Weights of a small mixture-of-experts language model, trained from scratch on English Wikipedia: 4756 steps.
Below are experts of layer 3 (counted from 0) of a mixture-of-experts language model. Rows are named router (the router's row for the expert), gate (a neuron's input weights, with its number), up (a neuron's input weights, with its number) and show model dimensions 0-159. Each number is 200 + 40 x the weight over its row's rms, rounded and kept within 0 to 999.
Before each expert's rows: a language model's description of what the expert responds to. This comes from a sample of Wikipedia text that the model never trained on.

# expert 35
It responds to: Country and state names and abbreviations, especially States after United, plus Russia, Australia, Mauritius, U.S., LGBTQ, and some digits inside long numbers.
router,135,228,221,128,243,159,260,181,162,194,138,246,206,258,240,169,167,182,164,123,168,283,159,212,197,163,239,222,200,257,181,234,143,184,188,177,221,231,161,194,183,142,154,222,298,205,191,148,153,167,174,272,160,183,211,234,206,255,145,186,125,248,179,235,214,201,187,248,134,231,198,181,235,205,227,227,260,189,179,188,207,181,226,215,216,206,213,166,174,264,215,175,231,154,177,241,202,195,233,154,159,182,197,164,227,275,199,293,219,195,291,233,236,173,191,274,206,214,219,233,169,197,230,212,156,290,186,234,263,164,240,238,252,226,244,243,255,185,184,278,186,165,234,183,192,254,231,191,142,216,193,312,247,171,180,194,137,196,250,155
gate0,205,235,241,180,238,204,230,217,189,275,254,196,186,155,271,250,193,241,118,129,163,202,220,243,148,230,184,192,184,239,242,203,162,221,246,211,199,213,193,206,182,224,168,176,135,163,208,201,157,196,186,231,206,205,212,251,249,252,282,222,194,220,210,186,236,195,196,167,175,183,130,159,215,265,205,203,172,209,229,270,191,178,220,199,151,234,183,192,169,146,195,239,201,222,236,210,169,213,287,190,205,257,185,195,182,261,185,183,215,133,156,214,282,200,135,228,227,273,188,225,277,181,189,124,230,195,177,166,136,184,203,150,257,101,250,258,162,219,263,148,251,123,204,147,182,261,210,259,215,174,145,215,166,324,206,256,192,202,264,264
up0,226,253,237,208,242,241,224,248,153,200,232,174,196,172,296,228,181,204,149,154,162,180,164,262,192,254,175,158,135,237,229,154,188,204,245,226,183,232,165,181,172,178,157,196,142,250,272,225,147,191,239,222,137,232,216,260,195,208,251,224,222,198,192,171,204,224,169,159,133,176,134,196,234,216,199,197,167,209,176,234,165,160,207,203,218,222,243,260,142,172,171,219,171,172,216,277,193,214,244,177,176,254,159,200,181,221,186,192,183,130,145,200,234,213,127,210,253,303,175,206,234,214,154,132,160,182,142,160,163,173,198,146,258,175,161,260,198,270,249,159,255,143,230,118,170,202,211,240,236,145,139,250,181,325,159,223,208,207,225,260
gate1,238,214,176,197,212,214,198,281,230,213,216,196,155,210,202,236,206,214,156,211,268,301,199,196,295,177,125,181,259,204,184,115,192,185,244,249,177,184,170,140,233,214,184,216,186,174,262,209,115,215,201,245,238,209,156,223,257,98,144,150,107,229,134,215,160,234,160,129,205,146,171,123,198,166,176,198,325,222,175,210,263,155,199,183,155,216,167,143,230,239,205,162,247,251,149,177,219,234,214,134,183,229,191,205,187,180,199,189,188,164,251,188,222,180,181,164,140,97,209,245,216,197,173,254,245,195,202,176,245,175,213,154,151,194,261,168,203,254,165,203,205,197,243,209,194,158,239,244,251,219,149,180,201,247,170,182,196,238,174,212
up1,231,212,270,258,214,185,181,225,202,178,194,185,197,204,226,228,211,213,209,213,210,172,137,227,143,216,137,224,137,180,131,229,170,211,249,176,112,195,213,251,205,255,205,228,200,130,156,192,241,152,304,218,168,238,163,242,247,222,273,183,176,202,170,204,216,251,255,224,246,206,188,136,176,205,186,146,195,177,155,169,160,213,211,153,194,194,201,202,273,176,209,208,198,246,254,221,214,146,197,173,218,232,115,212,212,292,264,182,125,163,175,231,252,251,193,109,210,218,194,116,201,174,187,191,180,171,175,232,231,179,186,178,143,186,155,138,125,194,265,251,275,154,146,249,214,192,275,168,192,158,289,216,169,146,226,211,133,241,150,172
gate2,207,260,86,211,234,207,193,230,191,241,204,256,186,196,215,154,242,258,175,220,150,244,143,169,177,197,133,243,115,238,217,202,188,195,187,274,176,170,153,145,258,185,90,213,212,242,167,229,211,167,205,166,186,125,217,136,272,251,176,174,190,212,244,193,176,241,136,149,212,261,209,175,263,261,128,178,204,185,201,255,191,225,188,164,184,215,217,215,249,228,245,211,213,251,214,272,265,260,217,195,255,157,208,216,159,223,219,191,205,182,260,175,226,227,195,188,239,154,153,158,158,154,184,189,218,166,260,240,153,191,241,181,152,168,114,166,204,190,176,207,264,171,168,168,248,198,84,168,162,228,199,202,161,180,131,230,237,183,222,253
up2,223,243,85,207,264,237,141,249,207,197,173,273,179,201,248,146,187,269,143,228,217,279,164,220,208,197,141,162,133,193,199,187,131,199,255,294,230,196,199,152,224,208,128,224,276,237,138,217,233,190,166,204,173,164,193,154,195,184,196,191,203,183,254,196,191,216,183,119,176,263,221,197,204,219,153,120,215,201,203,185,252,197,249,165,208,184,277,216,221,215,233,193,181,161,189,281,223,239,183,196,261,206,232,135,169,188,221,194,247,222,229,158,205,200,271,210,227,193,231,244,296,161,213,284,227,166,211,240,178,201,192,216,212,246,139,178,231,194,170,175,243,222,201,112,196,186,121,202,191,154,150,195,134,197,172,238,217,139,177,284
gate3,88,171,201,125,192,176,227,293,192,192,214,269,202,169,225,155,229,189,215,261,194,231,134,190,161,202,209,212,287,207,192,198,158,243,229,126,207,180,206,125,183,280,229,235,167,204,145,277,209,158,217,215,176,176,140,265,185,157,113,199,195,195,229,258,184,237,198,239,180,259,245,136,262,169,206,226,152,229,206,141,207,232,212,215,170,202,228,257,177,179,227,155,135,226,167,171,156,227,223,163,221,171,204,206,216,210,197,132,233,227,241,232,223,223,186,245,184,156,199,216,173,222,281,229,202,206,168,126,215,203,151,289,106,191,151,259,183,217,159,173,254,201,141,167,240,175,181,237,160,251,152,204,208,116,161,199,166,195,243,156
up3,84,196,259,129,202,178,244,276,208,212,165,267,222,196,217,162,232,180,220,217,203,206,169,137,165,202,183,157,293,204,189,209,193,205,226,71,234,168,234,146,164,234,236,227,215,220,175,232,194,178,184,212,198,158,174,257,169,184,132,159,202,211,186,238,235,224,212,212,189,276,230,143,279,150,190,182,158,260,248,125,204,254,163,183,173,151,239,235,211,200,205,164,160,232,200,209,185,214,256,160,246,203,190,239,209,174,197,132,194,261,244,215,187,203,191,210,195,167,200,260,200,245,230,224,169,186,176,114,212,193,233,293,108,228,169,230,168,214,199,184,261,193,101,116,242,182,230,226,152,214,223,253,191,133,170,197,191,198,276,162
gate4,214,201,202,268,275,172,174,199,162,229,227,225,236,312,230,238,137,164,246,191,200,227,143,161,273,261,198,208,178,196,257,168,217,214,183,175,215,200,225,239,237,260,203,218,210,283,212,254,236,222,154,174,163,227,153,185,193,155,189,257,186,179,140,134,132,177,156,126,129,143,176,173,135,196,207,253,219,226,189,150,174,213,223,222,231,204,139,132,221,247,213,157,186,286,180,144,205,135,189,210,233,203,146,193,222,214,227,206,143,257,178,171,216,147,204,162,180,120,252,196,219,191,192,167,219,239,194,265,182,169,128,220,155,149,236,228,248,239,185,176,293,140,212,165,237,175,223,173,189,186,286,237,158,169,268,195,220,232,232,155
up4,216,231,219,194,228,188,179,183,204,236,236,177,173,217,172,257,196,212,222,235,203,193,121,222,195,228,244,153,223,216,228,147,177,194,204,106,172,250,197,241,223,187,152,248,198,239,110,182,224,260,214,225,198,138,93,169,179,178,146,307,216,162,201,189,182,193,220,256,116,180,244,181,239,162,202,196,177,200,219,146,151,183,194,211,167,178,165,180,166,196,172,172,212,204,204,106,197,183,193,210,296,185,190,157,205,218,154,197,207,258,117,181,265,242,249,162,151,149,229,231,236,213,194,205,224,193,133,203,144,174,106,181,193,171,159,208,234,189,261,242,252,228,181,190,304,99,201,211,178,177,265,208,139,152,195,212,156,229,222,98
gate5,161,232,239,206,191,214,255,260,228,235,185,199,104,148,224,107,239,142,135,242,144,197,197,139,239,139,213,224,240,214,212,226,168,165,197,144,202,186,166,259,200,200,199,199,171,200,161,204,240,176,143,117,156,256,201,207,239,169,114,214,149,248,191,175,221,127,235,141,214,210,259,231,294,256,213,170,105,250,179,214,186,203,149,266,174,157,159,195,188,213,190,246,221,147,207,200,175,247,227,179,168,176,214,186,257,239,277,193,186,224,67,194,161,145,224,193,226,235,171,246,220,182,120,185,231,218,231,177,255,168,200,172,196,153,169,159,198,153,200,211,225,248,171,206,177,161,288,200,211,243,207,221,148,212,190,132,185,198,213,222
up5,174,125,158,215,205,209,271,245,145,180,158,167,201,220,156,190,227,199,133,214,286,341,195,173,174,251,164,242,282,161,243,126,213,218,206,275,210,177,177,96,164,232,263,196,235,224,215,169,255,276,214,167,243,239,198,207,186,195,149,226,209,206,243,162,168,210,133,208,185,135,200,207,238,201,196,251,241,201,189,156,160,188,240,196,259,208,275,174,226,228,166,245,221,230,166,182,170,202,206,230,251,233,212,188,152,240,253,223,180,205,280,219,188,178,227,215,181,240,213,155,145,159,192,181,242,172,173,168,192,224,179,155,159,172,298,207,195,258,112,174,204,248,199,170,176,179,251,154,188,162,183,119,184,219,183,174,131,142,205,196
gate6,207,221,175,226,191,214,152,118,219,241,167,253,204,222,212,156,183,171,262,187,172,211,199,138,241,190,227,264,206,177,188,213,165,209,224,194,218,221,173,140,275,207,181,223,186,172,216,222,221,220,177,238,162,196,249,219,193,216,177,135,176,240,208,162,217,156,185,253,212,140,132,239,266,215,194,233,218,223,137,190,187,122,282,210,201,261,171,194,175,253,271,211,142,232,134,253,265,167,226,143,209,207,211,186,118,160,232,168,188,150,245,205,243,211,118,232,180,177,219,194,173,227,218,219,205,207,199,251,179,246,133,261,193,210,145,149,243,256,246,92,234,201,194,218,204,164,181,187,300,234,227,275,274,213,171,186,187,292,308,226
up6,185,225,246,163,200,171,178,202,144,155,209,143,190,231,146,214,153,225,240,227,208,189,250,201,228,219,172,145,164,172,164,225,237,177,180,169,255,158,270,234,190,118,160,152,242,194,233,174,251,205,212,227,167,212,164,221,112,125,188,263,237,192,226,168,215,238,226,144,144,183,223,198,205,158,241,221,225,131,265,214,161,243,124,203,164,226,229,116,230,187,216,144,175,204,234,191,219,218,179,227,213,180,236,186,146,238,281,221,210,218,138,185,224,194,226,148,164,186,176,197,234,192,101,233,231,239,266,186,224,162,273,261,204,259,222,232,175,94,96,225,237,287,160,187,154,169,213,220,166,172,119,195,215,175,159,155,233,220,142,203
gate7,188,144,174,191,212,180,235,227,240,217,161,195,109,160,291,226,241,274,208,195,210,258,201,155,201,168,215,225,163,127,175,186,137,216,197,217,146,198,219,166,172,231,246,238,239,234,199,200,217,224,241,219,242,190,164,214,138,210,251,282,153,229,231,151,249,177,181,120,146,146,163,210,233,150,211,162,271,217,150,187,218,127,218,177,212,236,248,232,297,172,196,203,209,171,217,228,212,173,283,298,249,248,188,191,197,219,238,285,203,220,174,207,250,166,217,216,220,224,183,176,235,220,174,205,146,206,145,224,191,162,195,316,173,286,191,194,162,133,242,250,167,170,216,231,204,242,194,171,220,158,224,267,237,142,261,208,160,232,144,205
up7,200,130,165,142,238,193,182,201,204,163,157,200,135,169,250,185,227,253,143,158,169,235,200,176,186,178,181,227,193,196,182,282,165,165,192,192,105,179,219,223,148,160,257,251,244,212,238,179,261,213,212,133,215,188,154,177,182,260,289,258,128,250,254,186,216,192,173,171,172,163,217,201,281,175,159,220,257,231,220,266,143,199,223,210,204,251,236,178,302,182,231,191,258,212,212,246,188,138,284,244,212,248,153,194,201,198,184,287,217,270,183,197,222,157,190,167,182,188,204,216,260,216,186,224,96,181,215,209,208,161,191,291,170,170,190,159,214,144,221,220,142,187,207,239,171,252,222,199,245,197,181,235,217,157,215,230,251,255,132,271
gate8,159,223,165,149,185,277,129,197,203,205,127,223,173,245,166,202,227,152,203,196,123,166,159,191,268,203,199,131,254,191,274,184,252,153,220,263,236,177,137,220,161,250,190,175,244,181,152,122,165,125,198,156,167,226,164,154,224,148,189,167,199,244,214,183,63,245,150,138,273,198,216,257,235,209,247,176,196,269,205,210,151,163,193,246,208,155,220,152,255,247,188,224,190,181,195,212,241,267,138,190,158,227,253,213,196,241,232,214,239,224,199,208,239,220,229,204,227,173,234,188,274,215,177,188,259,149,157,208,115,169,160,239,258,183,149,193,215,150,210,212,217,289,154,160,232,231,208,186,156,238,178,236,203,195,140,204,214,215,219,192
up8,137,272,178,197,201,277,167,208,274,215,142,239,191,124,178,190,176,149,199,182,153,196,204,183,237,159,203,197,207,172,243,206,173,179,179,231,261,180,137,200,201,270,179,187,172,235,134,139,199,149,251,163,153,269,159,199,204,197,156,170,227,199,200,259,123,232,155,143,233,214,286,197,249,224,257,123,225,262,178,219,133,192,199,208,184,207,189,183,251,234,239,151,229,189,232,194,245,312,167,133,128,240,250,211,176,216,256,226,236,214,210,173,246,209,254,206,267,191,217,186,269,200,165,217,222,173,124,192,194,170,143,252,219,256,136,214,193,114,233,225,257,276,203,144,178,180,178,186,159,214,227,233,222,224,196,211,143,237,170,185
gate9,217,223,195,145,172,199,225,213,206,175,152,213,246,214,201,206,197,272,133,199,156,207,192,230,205,162,247,165,184,210,263,266,247,239,191,163,182,196,199,210,177,256,158,203,182,232,200,175,230,253,150,131,188,166,240,135,205,201,251,148,163,221,199,165,263,218,232,200,210,149,230,299,210,261,275,155,128,176,223,152,222,232,177,225,222,244,246,209,165,248,112,177,157,254,205,165,182,216,280,137,201,218,270,174,170,196,151,158,161,280,198,202,226,229,259,299,248,209,200,235,207,219,144,164,148,161,139,227,224,294,214,129,190,215,214,199,109,254,225,214,198,222,149,272,190,206,173,154,173,147,242,229,241,223,176,204,259,224,154,197
up9,182,223,173,233,186,220,249,194,204,216,254,208,206,186,171,142,197,162,179,237,241,179,182,246,224,225,203,190,173,236,167,208,191,229,191,136,226,127,197,179,177,279,261,191,177,168,265,182,206,152,169,248,173,230,180,235,168,224,212,187,155,138,225,186,230,197,222,132,192,244,240,140,180,232,222,162,204,224,220,148,284,179,187,178,207,153,284,181,184,234,238,170,194,168,238,204,182,223,195,246,328,230,202,241,140,256,197,141,166,222,207,190,245,146,198,137,200,200,108,181,177,255,191,198,259,194,151,183,133,246,201,264,187,208,169,152,208,261,246,229,236,230,204,134,181,121,262,200,181,88,286,235,295,228,216,135,188,251,199,151
gate10,220,186,226,239,151,190,211,220,243,181,174,163,190,204,145,247,256,266,155,188,169,148,165,252,199,129,192,287,180,210,162,194,196,221,195,226,213,195,178,165,195,244,128,187,235,183,171,232,152,113,147,162,246,250,152,215,99,186,235,245,178,277,196,191,226,195,177,246,127,164,256,300,186,126,197,140,217,180,278,262,176,232,187,190,230,190,190,221,211,196,218,134,188,167,159,188,237,169,169,171,201,167,164,196,176,185,219,204,161,119,196,208,165,186,216,126,151,220,193,230,156,169,295,181,147,186,111,174,199,196,221,243,142,206,218,192,275,140,192,248,142,255,251,199,223,188,179,108,215,184,214,152,228,245,203,159,152,251,200,222
up10,212,248,211,216,168,256,185,176,208,161,149,148,202,213,174,210,221,221,160,231,155,191,210,234,230,172,177,163,161,176,220,239,175,229,174,232,270,226,223,189,230,225,177,242,248,275,192,201,238,225,201,209,264,216,233,203,119,205,277,260,231,177,159,276,181,279,207,282,144,187,231,196,174,121,239,183,232,189,220,223,132,232,153,168,171,181,260,163,218,239,264,114,168,151,240,205,177,214,202,231,174,183,250,234,168,223,217,163,221,140,219,191,169,172,175,163,266,211,108,208,231,166,270,236,166,216,210,244,234,163,243,209,242,201,209,236,272,196,178,204,174,213,325,231,245,180,167,145,65,182,260,180,141,197,191,186,236,237,223,228
gate11,197,176,210,232,221,164,207,251,136,217,230,205,206,218,111,175,219,215,161,171,91,254,181,147,187,142,238,180,235,180,175,215,121,183,185,215,179,236,150,176,251,159,275,128,186,243,189,163,203,99,202,213,160,200,246,155,210,103,165,249,266,193,192,173,173,206,160,226,238,249,218,167,273,241,182,243,254,186,169,185,261,211,222,224,238,196,198,254,203,196,215,266,223,197,185,203,165,226,223,227,240,131,175,208,186,184,196,193,139,194,152,233,183,178,178,167,118,235,263,170,254,230,208,227,181,236,172,160,256,157,170,123,215,194,223,147,172,101,269,165,163,210,178,200,223,257,171,182,115,185,175,231,167,211,285,130,231,177,209,239
up11,202,179,201,175,225,171,235,206,255,218,169,204,212,241,269,181,201,92,139,132,157,150,271,266,226,215,165,160,212,222,240,222,193,153,245,275,115,186,196,184,217,188,103,199,180,116,191,153,150,226,216,211,195,224,138,221,180,327,211,157,144,183,213,259,230,150,217,196,271,215,169,243,209,154,261,142,184,219,226,214,193,144,209,184,224,190,229,189,173,201,236,183,186,140,226,143,302,230,126,142,195,216,248,231,253,197,222,184,180,141,196,190,261,206,137,183,241,176,200,255,224,265,199,155,223,180,196,246,168,141,214,185,248,221,193,226,224,200,179,215,243,151,161,126,168,207,248,252,200,224,219,226,252,171,183,173,246,192,192,152
gate12,106,168,213,203,162,210,232,235,217,177,211,220,149,214,170,222,115,191,173,144,200,256,214,220,164,170,233,202,247,243,218,210,194,239,187,248,263,205,226,177,226,167,175,198,192,148,282,188,95,170,179,268,211,236,292,206,177,202,216,151,198,183,161,224,218,215,112,222,212,205,167,245,165,189,175,188,233,160,257,236,258,238,164,192,195,151,214,210,211,250,143,222,260,136,213,148,241,236,214,265,243,293,252,191,268,163,181,171,207,201,171,174,159,274,248,217,297,248,169,160,216,238,159,184,250,226,194,136,192,205,206,215,239,201,248,262,169,159,199,208,124,187,220,224,130,241,231,239,151,294,227,180,244,237,170,209,252,195,236,236
up12,223,239,204,208,246,249,168,132,174,177,247,187,192,185,266,175,283,189,198,170,189,234,194,130,250,208,226,222,238,158,175,167,170,182,223,199,203,232,134,256,142,247,208,216,238,204,117,162,169,194,176,126,182,224,102,206,211,148,190,234,195,190,175,133,198,204,224,217,197,285,202,222,243,163,127,252,185,196,166,202,200,214,186,279,184,203,170,156,239,156,197,173,164,209,265,270,222,213,189,98,191,156,175,212,186,185,224,237,190,226,214,175,211,159,151,198,105,150,244,275,226,167,248,197,173,188,180,245,152,221,194,220,166,261,202,193,234,238,195,160,313,162,287,204,206,221,170,173,258,199,155,250,117,206,152,233,201,291,211,164
gate13,194,145,260,161,222,170,210,207,264,223,193,180,228,201,236,196,179,246,173,221,94,238,244,224,285,238,260,168,162,265,161,211,253,231,253,292,188,203,222,237,198,195,155,124,136,179,161,189,182,238,171,265,150,204,149,269,151,246,178,207,239,223,136,223,149,111,255,224,214,187,176,155,236,231,210,141,284,158,203,212,181,204,188,157,187,139,182,166,158,163,233,266,243,183,227,219,199,143,165,209,162,214,171,204,128,203,170,224,229,220,251,225,213,123,160,167,214,143,218,165,142,284,267,235,218,250,151,188,197,213,176,176,236,153,225,239,184,248,246,204,149,198,231,181,241,199,193,228,141,176,222,202,255,163,170,214,213,174,220,275
up13,163,199,241,173,191,233,206,174,130,242,205,245,159,202,162,256,206,207,159,162,208,243,169,215,91,175,111,247,286,168,240,260,224,187,171,148,142,232,222,186,174,163,184,215,175,208,213,259,228,205,200,104,248,156,215,162,173,193,155,246,109,189,239,257,175,305,161,196,207,188,228,274,158,143,178,255,183,155,167,179,195,177,283,208,209,231,207,280,175,191,239,184,235,155,236,225,185,246,217,259,140,249,197,211,205,229,206,119,187,151,191,197,192,195,244,170,199,186,219,206,220,136,184,174,214,171,185,233,234,93,172,204,187,170,191,124,165,200,225,230,228,233,155,194,168,199,166,117,268,177,182,229,141,205,250,143,174,187,187,163
gate14,220,224,189,210,233,201,202,221,205,217,197,222,176,193,267,208,233,238,174,226,157,188,264,114,163,196,222,224,160,151,216,221,229,273,207,232,231,182,181,210,184,180,230,251,179,230,277,222,172,257,273,260,202,210,234,192,97,265,170,159,204,181,138,238,190,135,282,148,148,240,227,138,172,269,217,205,253,194,228,244,191,182,160,166,200,234,195,153,189,203,199,200,221,217,185,218,221,184,66,196,198,201,256,249,180,253,240,234,210,197,135,213,197,161,220,194,153,213,330,221,237,171,212,195,250,264,201,205,211,243,172,208,184,129,280,202,256,188,219,218,239,177,247,186,250,137,232,237,153,199,100,235,215,212,247,153,279,172,219,189
up14,198,242,166,266,170,215,149,173,168,114,174,258,187,251,243,191,282,220,200,149,116,248,220,176,209,143,204,170,175,121,191,200,204,195,199,117,201,179,150,185,297,231,276,189,221,206,260,206,215,209,178,195,236,161,212,200,197,185,246,236,222,227,163,141,143,100,255,146,180,172,289,165,239,225,226,197,264,283,275,211,170,213,221,191,231,173,140,142,114,194,218,159,259,245,190,231,243,245,216,188,160,171,161,164,201,177,157,157,161,175,151,192,212,236,166,225,245,261,219,168,162,202,252,206,196,164,224,200,222,198,155,229,203,161,237,164,131,238,225,138,183,191,202,204,229,177,174,271,128,242,144,213,203,178,253,205,218,180,220,169
gate15,184,167,199,186,209,146,164,188,149,308,202,211,180,232,204,207,290,107,146,156,142,225,225,176,223,209,185,128,231,219,204,147,245,213,207,175,207,235,252,121,197,242,197,246,293,192,116,130,155,130,245,205,221,151,219,176,213,175,258,185,159,150,185,203,176,217,129,211,205,225,205,207,257,191,170,202,180,185,173,172,229,231,143,194,168,205,188,227,166,252,175,219,208,152,161,195,198,264,206,252,205,250,220,217,221,244,223,221,121,152,151,256,186,218,234,193,235,157,271,221,236,203,300,201,221,251,196,150,212,164,256,171,139,235,194,237,268,190,188,251,209,161,116,166,232,137,217,246,183,233,140,207,133,198,154,196,196,254,151,233
up15,149,162,169,140,186,163,230,216,224,301,228,221,172,159,146,189,237,153,168,212,131,244,265,225,165,205,232,196,261,239,168,148,254,206,194,130,153,216,202,183,269,170,230,172,301,211,237,230,200,187,181,211,227,199,195,198,164,214,181,184,202,221,175,188,173,156,163,173,243,252,264,220,232,264,255,187,235,235,143,199,253,185,163,141,180,145,209,202,206,198,142,182,198,174,166,225,231,212,139,159,144,202,197,207,165,146,253,233,109,191,226,234,96,111,213,226,153,194,253,176,189,144,187,194,154,222,227,247,146,251,214,264,231,263,251,213,133,123,160,244,177,213,131,221,201,245,219,168,189,294,147,171,211,178,221,196,206,200,231,236
gate16,265,190,254,205,158,149,146,257,272,284,239,209,234,171,162,184,186,195,214,191,276,250,236,189,247,205,167,202,237,212,206,180,154,160,161,184,226,161,196,240,195,206,192,239,178,256,176,194,283,173,225,243,212,187,181,144,169,215,141,163,243,177,215,211,93,220,155,230,161,235,200,128,208,219,241,265,195,214,164,184,197,141,127,182,190,184,288,216,171,260,156,198,175,208,156,204,329,230,221,253,175,149,163,169,232,248,207,176,199,140,213,208,277,185,305,178,168,196,175,180,275,197,240,163,214,212,192,237,128,183,156,248,155,194,172,189,148,194,150,252,237,181,168,194,170,150,219,212,184,162,185,173,168,123,227,152,198,201,137,158
up16,219,215,200,210,141,147,196,246,259,260,270,217,266,228,200,177,128,199,236,191,276,259,245,211,238,186,188,231,165,194,188,173,194,153,138,181,230,122,180,209,193,210,151,227,209,260,181,200,221,173,209,204,170,226,242,194,201,254,114,257,194,191,203,193,144,242,171,153,213,215,187,122,183,201,229,265,154,267,172,219,168,186,175,165,157,186,230,204,184,259,174,196,210,218,171,215,320,196,243,256,138,199,222,179,209,254,171,215,200,109,208,245,286,209,227,209,162,238,183,205,311,184,270,184,205,159,97,196,115,221,212,234,200,205,192,225,170,162,172,243,203,157,165,227,200,116,248,238,208,169,154,214,199,124,202,193,137,169,155,167
gate17,210,139,150,153,173,153,215,254,216,188,209,245,197,183,163,250,213,223,186,258,261,223,105,218,250,179,234,159,196,223,194,173,208,216,203,247,191,241,118,229,170,141,175,216,239,179,198,183,142,118,200,121,256,236,143,140,174,181,180,183,211,181,239,234,299,263,168,279,175,188,201,218,172,187,214,288,191,169,184,211,161,260,254,223,214,319,123,205,210,161,247,226,259,172,163,156,248,197,194,179,218,148,238,186,180,188,239,203,137,163,209,139,203,212,197,233,173,223,262,214,247,256,245,186,139,265,267,202,215,192,149,209,200,197,239,227,161,213,260,269,163,260,226,227,196,112,191,200,242,243,203,214,203,177,269,189,202,179,190,214
up17,186,227,151,199,190,106,231,244,261,218,178,221,131,163,183,218,243,192,160,200,245,199,118,205,200,157,158,169,162,240,252,226,202,186,187,226,185,234,213,179,193,192,151,277,233,168,194,130,241,149,177,277,231,225,270,269,141,230,183,167,184,153,247,198,195,200,224,256,256,208,168,264,250,186,182,202,101,238,255,178,150,196,226,179,191,288,163,192,227,156,193,152,233,211,115,197,240,172,201,172,249,157,217,219,205,260,178,196,156,235,131,222,206,223,207,239,181,70,195,294,210,210,237,212,174,195,212,204,167,188,159,153,234,225,171,231,244,171,287,237,155,237,194,207,215,148,224,201,184,202,277,161,217,182,262,181,198,143,136,209
gate18,253,194,285,129,269,198,190,200,162,232,198,213,220,210,218,288,179,229,176,178,222,184,159,239,165,207,229,194,226,159,202,229,153,180,190,262,275,213,147,189,133,191,234,234,208,193,208,157,191,197,169,203,233,210,259,239,193,218,215,144,148,149,214,276,227,223,173,217,151,201,204,261,232,202,184,180,211,233,265,221,199,200,196,174,234,171,238,176,198,249,208,163,194,125,217,208,210,263,175,207,167,189,195,223,249,175,122,264,177,290,240,234,197,173,102,191,264,185,150,124,272,300,208,188,194,250,179,257,195,219,223,258,167,236,185,248,255,190,203,205,199,258,144,175,252,138,170,213,156,159,273,143,219,331,180,224,228,207,166,202
up18,187,208,115,208,203,196,181,250,264,209,217,213,151,212,117,130,195,113,243,222,224,204,212,172,256,175,182,210,279,176,141,236,202,215,192,144,237,213,256,180,183,262,197,193,171,146,139,204,207,191,324,225,164,213,117,158,183,225,199,131,258,224,148,153,195,231,221,184,170,158,194,131,237,204,214,224,221,208,150,165,231,217,281,250,205,214,157,186,187,180,203,207,174,223,124,220,213,173,193,267,216,232,230,137,202,224,198,195,212,118,98,199,213,284,249,202,156,200,95,246,184,150,146,228,230,181,229,213,209,146,256,234,227,220,171,182,200,209,207,229,270,226,213,179,204,270,216,210,269,189,160,220,127,143,194,174,209,197,236,191
gate19,217,187,166,280,143,146,218,172,199,219,188,226,173,236,194,196,180,201,212,193,162,141,173,162,159,224,174,223,275,263,262,264,212,207,166,133,229,238,244,202,192,164,201,125,201,246,64,207,133,260,247,220,208,178,135,209,200,153,115,193,147,177,221,213,181,247,291,228,218,199,152,216,266,164,229,193,178,131,208,232,192,187,156,213,185,197,231,226,206,207,189,187,274,179,178,108,300,231,201,204,240,276,207,244,198,221,153,199,239,276,122,231,212,172,244,218,206,209,110,191,235,264,201,213,140,250,206,192,177,265,187,180,224,181,188,186,249,214,222,257,160,124,232,185,234,186,236,227,198,197,219,165,207,207,245,211,182,271,218,216
up19,220,164,207,187,159,204,259,212,179,196,237,243,209,180,202,129,174,200,288,238,255,171,196,209,229,151,229,94,220,257,191,217,163,170,166,177,265,260,181,123,172,180,133,205,171,171,187,259,204,249,215,154,158,222,130,213,255,241,186,183,162,172,219,168,138,168,181,212,177,171,131,225,157,210,192,284,299,231,166,231,182,205,125,140,231,192,231,174,157,185,225,192,249,189,174,218,157,263,250,166,239,174,251,205,211,143,213,160,220,193,178,216,168,180,225,194,185,200,198,194,237,113,217,160,85,172,186,192,196,129,166,192,204,196,205,212,259,183,224,146,165,102,243,203,152,200,241,201,161,208,324,225,210,134,197,212,157,212,232,201
gate20,220,200,193,230,317,227,207,221,194,212,110,143,189,175,184,162,225,233,146,184,211,252,209,224,173,219,215,165,262,278,148,241,196,171,197,138,187,244,284,201,259,159,151,114,162,266,243,201,221,204,202,196,240,215,226,246,220,209,162,261,142,170,194,217,217,196,172,175,143,196,226,181,222,181,178,255,283,257,226,179,186,278,230,175,172,247,205,204,221,216,239,177,172,200,255,201,228,268,208,253,254,248,188,215,279,143,192,259,248,176,211,197,194,197,178,237,193,211,227,122,204,230,179,202,190,277,170,223,162,94,162,162,168,250,192,281,193,166,257,230,176,147,121,145,196,204,220,200,124,163,214,258,213,184,257,200,203,171,152,214
up20,230,176,208,186,216,126,164,211,208,236,312,222,267,211,183,201,217,272,233,214,203,115,180,193,235,191,135,212,169,129,185,232,155,225,223,219,227,156,194,171,216,186,186,202,182,201,193,169,247,199,225,159,147,178,267,191,187,230,165,176,168,178,211,148,293,193,210,194,253,154,222,170,185,161,264,265,97,197,197,181,188,206,204,204,231,195,61,250,223,145,186,194,148,269,272,205,209,175,254,158,214,190,106,199,170,220,212,160,198,216,172,164,239,131,186,140,239,255,177,288,166,185,178,134,230,186,197,261,250,252,176,201,234,203,222,210,226,249,228,236,243,165,266,195,145,210,217,223,193,247,226,194,172,270,139,164,134,180,203,213
gate21,244,105,192,180,204,176,200,208,208,172,178,174,249,223,246,246,242,258,217,203,207,189,204,162,204,205,159,190,245,185,222,289,272,192,239,82,260,156,228,130,222,230,197,137,312,195,214,229,218,166,164,201,184,143,175,211,254,225,181,175,166,168,194,138,174,130,234,179,228,203,201,226,204,194,263,109,167,244,134,179,220,209,249,142,197,199,274,183,243,233,138,119,183,206,168,144,251,151,218,288,199,173,264,216,188,168,215,204,147,258,286,219,186,216,186,194,209,106,239,186,191,194,174,251,193,204,279,198,158,179,203,168,171,204,240,203,145,207,192,198,172,132,181,231,160,189,215,231,230,236,228,216,122,150,200,214,163,216,228,230
up21,194,152,151,222,259,148,216,210,208,231,165,218,250,215,219,202,246,244,301,189,166,125,166,160,192,208,207,146,230,248,212,267,269,176,201,111,228,222,239,158,207,216,239,153,243,152,229,225,248,232,141,241,187,176,179,235,243,191,165,180,132,141,185,169,205,192,218,145,272,237,200,231,197,198,283,150,183,193,149,205,262,170,236,180,200,198,276,204,263,212,189,135,204,148,170,138,193,110,215,201,231,176,217,212,162,170,234,194,154,334,255,207,202,188,199,195,203,89,196,180,230,226,150,237,213,215,201,211,146,126,209,206,229,170,222,218,175,238,159,257,146,243,178,271,227,188,224,197,258,260,236,196,154,182,162,220,160,207,228,180